Below are experts of layer 2 (counted from 0) of a mixture-of-experts language model. Rows are named up (a neuron's input weights, with its number), down (a neuron's output weights, with its number) and show model dimensions 0-223. Each number is 128 + 32 x the weight over its row's rms, rounded and kept within 0 to 255. Numbers have three digits each.
Before each expert's rows: a language model's description of what the expert responds to; "comes before" lists some tokens at least twice as common just after its tokens as in all text. This comes from a sample of Wikipedia text that the model never trained on. Tokens count by the router's weight.

# expert 52
Line breaks ending table or list rows, plus single letters inside names (Lachmann, Bashkortostan, March), and "same", "This", "Another".
comes before: "|", "-", " -", " States", "ville", " Wales"
up0:104098080123086041059096098146148119124146161148125108127100152178116149051145092101150132139098073168190107154141185093104184076088146097116155139178136171181133086179084074113137151121137131142129137090192125169119128159116094148158104160103132177109158111062111153165118139125133152158162141080201096133141129129138143153134081151125117170118108134111119155178138062137168107053138107127155125109115169098149068115098144095110116086154090120161178109149156162159118133141121155193145155137149139151107102107096201094062168123177113148117135095112136104197136103125095097103109162103113165098115130147153145149190126150132124150120195071152142136080141123084081138043126
down0:097058174054174133054077201126114097170097132117136139117160077134151098144147120127152140116092138151133101126109179136138103162162135147176164082137092143153079128113086099152123051102095119093108197127151137090111107137144159095138166092127176091209084150126121140144097199111118138109071150150098138105133125173144096153112122200152082125167120073119067088076139159089116122179084116113147062123106135127192132174108146156143131142144072131153152126091122117143079120129113208058124140153100123128106163089080095101130164177109092150100152080114143174124142104111100133120206097086156104134176148114112150132140122138179116093069132127173133163154101145121137136171155

# expert 32
First tokens of table cells or list lines after pipes or dashes, like Candidate, Title, Free Trade, plus word endings like breth-ren.
comes before: "|", " |", "–", "t", "O", "g"
up0:103152108068124139112114110177166100117126133129082093077124131096085077141128108069122121145134096124115157102167159135100106060060113128096129152183144168172067137144180088135113137149129139154171173172149089180105092183170139140141094218113184135103132180074085107146109126140112183154116161163116090119146124155071128161106148119163114214099050136112147131132178121098143110098092076081111190101108134114181091107140182149121126072190123169143149090131137158160140140084112102195086163144102109075176145120117161163142167154151164081141088153135122103165096143175129085143105123048136186138115137108142114101165136149162097136118174139148134140131127092114117119090167
down0:140126133115099105036120096145162131203177105127121106101103110126208113131105096147184151144134108117127143089126174144115205166083156140154126088101189151159136144134111065139086101149096131128123196061175117163187129082129147137097121147158132121149112075108142148060104145173143181125060074133134108138179035110116091169116111144133090126195107122125101162115112173120118105145102105112135119122130121140182134161116071145126136147112103113138122165122161146135082180163120145091152116144146129097173115060119080103134115149148127118088168113129125133080159124113115077054150143158152152116207176124090131103078123092119144101111109087164143209175156130137117106048108

# expert 1
Equals signs and hyphens in headings and table rules, plus mid-word pieces of foreign names, such as Ge-luk, Joe-y, Sol-y.
comes before: "-", "=", "\n", "\n\n", " 0", "i"
up2:136154084071175146161121130117126145121139092089128083142083129164103096170121151078146147091122169137122066165138155110158179173114192092131109079068126068144141084167155127109093089252106148065069101148105147145168109128135107074127124094135098156075145137143121110080140106148113221113163192109104176126137154161129091128109088129160092090144124176089140120130091110152137156121106148148123101102119162143164157117106130112108110078141114148178133153143089102101178094106124140067120109195175131168145129088148164216163089172111180108084134201169121162130176171156101168076116098110101118117116088115154096145110167124128165158105168115119102132158106124110110121137145
down2:128122153132125080134169125108148106109166119095110125147117092191112171119136093080070084174142150101065103137121085120148099184104136119156202176179126151114119129185115152104140111120137081166174156151138069108130148071145127147197054116153126159140082075180120104152066124107172088121128120130162125107157131079151105122125118125101143104100055081124132167179119157114186130108080129114043115174162166155128132131156148191174134112145161131101143095130149113150098063195113092136128085088116130081090129168128110103161082104098122108107190123132088127167053129146157143133085124186163097195115138124130126084185176146126081154183108109072145131162103136153130137132096

# expert 0
Periods ending sentences or splitting decimals and abbreviations, such as coordinates, times and genus initials, plus word starts like ra, Ra, Mari.
comes before: "\n\n", " The", " He", " In", " It", " She"
up2:160079072144170130139122109145078122124139041126147095097129138143149132179105161133101124136151133087061055102087121154118160122154170154095074083079126107107186122087159115121074120169164139128059133113112164114148113126141084101123135095111128183148161061110121098104157154083064194184114151097098155128109149151121127161073110136141103125112165151123148150094078132129140175138093118110061160113073128194130102164141161138099130130128080157157158159167130136107116161144162126136105091176142112152151115070071092147136108222115148103124149138210140133165134122163075132119121137173146139125125108128146177160109131114103170152123197154205058205131112109156157111138161
down2:184107104119122123094183083115158135156141111099098170183163050152076101061128147089091086189130109064113117090134084143140107174108133176082134158108094084139155159096130119089113095108093094152162122135180083153120156127138101093118119108125162169065128128163113170131121163165122111084106084157172096101147146147153125148123162140099111100108094100154141113185163154191085133126084129189197121161102137155078127173127154098187143176093187093130090144121137234124113084140063118156140133087096164111129132153109154118114099109107095109089167111123091136157113142172216181150101118163116169147111116140154113125171099169098115127165086114123134092116166065146155139083120

# expert 35
Line breaks, pipes and spaces in tables and track listings, infobox labels like Died and Spouse, and odd word pieces (Ku-mb-h, Mac-eo).
comes before: "|", "-", "  ", "19", " Liberal", " Labour"
up2:125157117155163150153087114132119143153095111081111077082115134123143130146137123109125135085143134140088068139138166140104072191110155140102104102093123112126128058143110126145141093143144102109078163110077130138134127119144110116095149082132176199098134140136171105119198114085138160187169124167096174091117137127140080154110124120112073144161161140138161143134088159159141063152123121142045123121036150171170187127086126146143115117108083143150192148168153091150087100140114138082115109209170113127115105082102167163095125191081143099151200146197148180170103149181067139060062114121163107118092133079142144107138139122144144144125147148175068167136090170125089149115165
down2:170130138154128130147153149122103120141112162101049150148116148154131113146152132098107133162122128066124122097147081138109116139148130140090186182174111188117075151147122124131163128101114139183153127130165073102072172116121137103117026087177126133101108075115105189104136168149115132137146078151157133112102162141190170143133074137128157070151114149093151083130136173193147101084093171147106121133131089114174128104143139162108143079117146145115081094081153124176100114167074100126120112071035081122094112192064146170109139096113114019133162174095167110135102172133186130103109094146170188178146095107164159110184130110102080123129111136149141139127183101116141134111135

# expert 5
Middle pieces of names and words (Ter-ra, ele-va-ted, Gra-eme), digits in coordinates and scores, and relative pronouns like which, who.
comes before: " |", "′", ";", "%", "–", "″"
up0:101073100141136088170113139221107120118131121120134143149108169113150047115107155111102137199034128143111178129118193096092124104097089139141093143159133177126102086141206088090138164149155137138213126159121116163155088146149133124192060162153169109154122165100134140143122130121133110131106137102157051138124199093076154148101118121161128160079064166084163133088136122075114112115116126060163128130108167108167115090059162102090164140155144155174135099127108124151148127147095132164180161108109129110139102098088120153135129134162184160146129124125084120164151144083118123112093122131103129108131163151169162062065127132182169115115152071134111110143108101124118104079211
down0:080144139102102111119152136162133111174167100140123132102155092140117135133093105143124137142116067101125152130133098144119177136079125110109101106122135146149106186074106078096138128162141062111131175109138175110095150118183126196118106085144137133176135128095178130096126154138203140144158136145104103118125122088192142090133121135109040179117164124092064149148063086093062093161111148131019114140127154133194158143138151190143099183107108161124119147121157132104142177155092185104165128146131126133140181116154071153145117154167084139043104089115152190107134095108178137125149123135173135074133169049138072153068174163123113117109064124159120157143125100124150149073115

# expert 14
Table pipes, commas, of/by/in and labels in infoboxes and vote tables, such as CE-O in key people lists, Votes headers.
comes before: "  ", "\n", " the", " 0", " 1", " 2"
up1:124108136173121121161187124116113166185207144125132123126117173139115120104143086182106141150130175216205179103118150066089147152104150089171119121119099113136148115116158116089067114109082174110198170142100153117161170143158110120048115098110110156147153141129103138126085128133119183110110157098158149109126104159094098139095101159140150095065156124111140115156175112069131054087092150115140072108145144082121165136103058174084113106185142113192122111134121105152126156085185107081117129105131130154089083173112103128137179079145132092129152131117126134143156098078191059108107146090167154089187096132134182145092178106090151150144084146119082113127109121118107130077171
down1:157203123073117118175106141163112142106159119136228135134145136091104071113118133096178123188131034072118139109208066172117078174086137156164093141159130114109107153123098084128171146140134098106161169100130127169151099047146176127148196146126173126138204174122104099080118079105152112158099136091103179146135226149102128082142122127158108107120112134141123143142154144116137100127113093125137114142163143165110130180115121082064123154148117125115128142141171147081161101101088138146121090168108085094113115112178167097121119172120097124139167074085105103133111153145161097139138134094136125169100138087137105108119123132172165217111131073075132098123146123191099139150095

# expert 4
Ordinal and position adjectives after "the" (first, second, main, eastern, latter), plus list dashes, year-range dashes and heading equals signs.
comes before: "-", "=", " of", "\n", "\n\n", " century"
up2:150160088120170148178061103105076094179084060122144106103135131132137110178220142087128154181151146179153118098114171106144137134088183130137110105138141135077147139113130128119083076212149107069085129085114178126160122130126099114153154113113094092113113096111158093148161088109078149118151177135084126122121123162149102089106167136121130094166158147153140168145092174116106122105107174137150135084111100173156118150081092130152134122108144197109174122148099143095168148166178154091107105128140162160076083108102148178172057155134100087161101132126112166137125073084047133110096094130161089092142084133128091105101106117145144221093186122148100158132073152122107186152158
down2:188127152128130134107171123087105079131188099127080099140087181170150114086164136107098139151101146082112116126129080134144100148087142144125133130180126130146132137135098112107157162087152172138130155159113092121123136114140136169119152131131155133133100137228107120150100089148121138046126105119192129099127148089120150086153133136128161124117116151121124108113107167115151103095019112141090140162089159123190128134107184134195106078136170112147067112099162112123057089145101150136109097080149080102152084162143126116163118063129151080140132190157141122126177141100161138154106093119164078173153161149163147078170138155113069118153081086102203125142154201042129166047149

# expert 13
Line breaks and hyphens that start infobox lines such as "- Clade:", field labels like Genus, Producer, Website, and P-initial codes like POR.
comes before: "|", "-", ":", " JPL", "L", " Peak"
up1:143146101080155125154133141106161157184164122131137121090120150170124056150126080206139161157131182169136127061137112085100118128091084157167126157106129151124115143101107074188123145098072176137152158130122086119145130130134114141093074091087154137131130087138086149150098161173140142164130125057082129147135106183109032116087129182154159139128147103099144124138133097119165147152126134120062113146097172068142157110100129113147097127164166138138139157135109103194138121062165128124107157081110111149043123168100133130141157095118161073159132079116133229082164089128184122103115147120131129130180048170108115147093163131117130136134043139162166088115139131167094105092183
down1:152068114190103098135100147151113144154070131182171167117154120137115153151066146132178157180144089138139136112157088162084093109162162151078151105189146070052131170156132090102148106131203097172162097137163130124127144076091126089131146198151117198069138128100113071099177130130159116136139098154101105103105136070178084087134122141152108145137163125095105136124173149154105106126119093139136137121196097110151122179138130119124216151109097135081129082167139162104106172153101122129091128152097141079198100062199121191158106063131153163145118118143103113099072171109156137067097076148124172112139128087108122091142154158161150148122152106080128155104113145128111129104152

# expert 43
The word by after verbs, and noun or adjective suffixes such as -ations, -ative, -ing, -ers completing words like recommendations, investigative.
comes before: ".", " the", "|", " to", " that", " for"
up0:097079120131100103121091110226145142114111111098102089095109170131162060088105146144098163162120144152134140130153186082122111105122126150095138159168165181143073098116157119169111187082133111155113166126183129168116115198109086156201086154011120116105114178104118099176108115149159151134077137142145090148125132151143168129121110163098111137090077146109155157163137069179135122121129093104133193047091134108160047117162167112086139109159118135123138102156127098165120113156067120097153125140108117107160103096124140118104107081117114132158116112144091150183151092141092031118146187133113156172151139103151152097084151156162109169147118104138127175128129176135150124061166
down0:111145171142098087102111135084167101133134137152104181075192131117173136093154139122147115069138101124115120152140069112106140178180107204175116153153150067101108108137142046160137121094173141146105118139196139140090134155103149146125147087132104144179139145126133085117148119143110064132138106171141176078076047175168124112085060150139090098145120112133098078114161117155127104124114079135148081057111126101156138115116139160167134182176134110185110133094089090162142130146108134118143126179134092108167186159132103120145068076140069187131124119065098132152144095161078137135193122181141142113096183104061119124127109130081093122113115139146087139215125126152127143183096

# expert 56
Final pieces of names and words and digits or percent signs in election tables, such as Leque-n, suff-rage, Saskatche-wan, 2.44%.
comes before: " |", ";", " to", "d", "–", " that"
up0:106125097103098050069112110164151117078088087127117078159122150140159144109121134075115172135123067181112181077157162126111133119094142149099126151149171166183118101152204097133096133151148136190189181132153114108115129178083106189136095175058136123119086156088168085138097170163090138107129117140180140098069154150120161187117093135082154135103094153128128129144151116137101098087152080089112185109156163160144087086139134097109126169180108134164179076116095104234135110149116144129116155086140146089172082110094171147097137110146123159174112101135086136183108113147119110161123148129100121123125140121185132046129144144166139186114140075164132136130101135171141156068131
down0:072122137094123207085069140118184155121178160129154131084142144102176110144098179135173114091102083121107110124121153159136157170094123109177111108118081066131131156101107085156183102105166150079132133163140157154132144129090158137131198096146125150174067144105132131127111138105171095097149081141107119091104105094122131167112072077091108125153097103077088149132125136135099135169086129125150094111146141107146180162090165146154105168168125120107136166155168101099105146130071118136122129183155174138186136131148091167120142139148112095122106070091095146104098114125074145080221109194098114101157153079063047138108189105083178101088122129140158132177124128148168166104204

# expert 17
First word of list or infobox field names after a dash or pipe (Personal, Genus, Tracks, Place of death), plus table pipes and breaks.
comes before: ":", "|", " |", "–", " Total", "  "
up0:070127069110105060084113115136138099135099130129121097143112147171128105143134128087105160147115150179134188127123164083125122108116155148131173155140157150176169162109093140142111114168098191173169174091107093153141062153119104159158059122058112086142164145082135079146076124124161158107087109136116076122130178128107140102111093183135095117069071137160105134063122091127155133136143113093117240095092182139164108094112186122057144094186146189106173159149149169162096143144104149174124172152133131125140117140082118160187123101169149146141092080138081159148087113106163109092108120099131111160115127135184115073147122147164149132151149115186135075085093139121144146090177
down0:104135156097120154104157159112161101199135110123195119095146146105164119162183097111144117143138091065146121102158117102118149166142110073146135096140118119126152112083151089110160106111166142108103169076158130212118145132126143150159151099112111135212065127058099089132110127161172096142134135134118118130112138159132102102107107132175084103194140140093124167091171131116118076170101093106160124112107189134173137148069114135077125233176124096138143158074125149123126134154127130111089103163150166154133195141130066107155097097173152128071152089111130170102097141120079101057127102166146063084136155139084112119075130139148180139103104149115096104218095075114183150095163

# expert 40
Empty-cell dashes and numbers in sports or statistics tables, heading equals signs, and Welsh or foreign place-name pieces after L (Llangefni).
comes before: " |", "=", ";", "–", "0", " JPL"
up1:103170173128164150122186136138155180152160105088106093109123159147151156114132096172168107069122139187175159061084151058047113098095110096128070097118148115167140115132090090112120113058110150141122145116134118127210142163153132143104124105076164133167129127141094157107120174100093118114167087077107150134131148166143086108146130165131138127158101123164148132177131180105116138125161121156105100108042140117111113096158142122152121118112187114124121133142111142214134165097142130154119155171096121175094110159075149121110171070108170090127123043110136217151212143156151126134156137105144131137177029121128136119058132168125092145124130110130120110132159106109079133064171
down1:087109116118158153196075025148143141125169128179143162099108143112169178142094120112168169188161098100128131160146099159112115173138168142086092067143146148108115154154085107092157104110161150174113073143175131111081102107114160125103148191133152138074153143100146100098169093157160176116141119124118145162088099176161151086157113102104057134176137110112116133069131117121140131100138122151119128127168129115033092162099136140147117194103088081163165133133173120127118122114120134115095081189169082081138124144152098103123088125120143138140106130127198104144088159067169133100094086148111080124093157109168171155100171145146090147162164171143128111061158118069134132207079

# expert 34
Word-ending pieces, especially plural "s", in names and titles (Lanús, Banderas, Poaceae), plus years and numerals in date ranges.
comes before: ",", ".", " and", " in", "}", ";"
up0:062135104141140093121061107157108143131093109181126061173118142132115136156140130115108114119151128163122154097166163093095151107131101103141123144197119123127175133106159075136138156116102168133103162107135110193205097171137098117125085176085201154101141107134095166177085146111114121148047102150152122119080131174120097151113124129149132170051100112124078118082096116147188104077182068110127180081103205089166127112142169109122137114158148195158190151136155124153129115066110124161084147114081161148143111082130196142084132123168132142151093135135086103155158141192119117145068134142102155135121155172151089115133153155185119195107154047108154099111127149094110150110116
down0:104101164076135184069136182131156122130130086097138107117163163142213136120093127146131144072091135118188085124141101088104118214156175148137147100179140149145058175121091063180084074133103142115121215059175142148142133125168159081159119062107150075175108116105124156083095147131149186112081135153080125179088141158114170125109108131133109176106116103112090174131149126094078115100089163157119126111117131093137165147058148119117100103174092121149156120106130082119129096152133176100139064155119120117123185139118112116151092102112136122071143078132114115124154124145105149101135146130136089136119150095120060135120188173156137092051162137147155157197172089127152138130131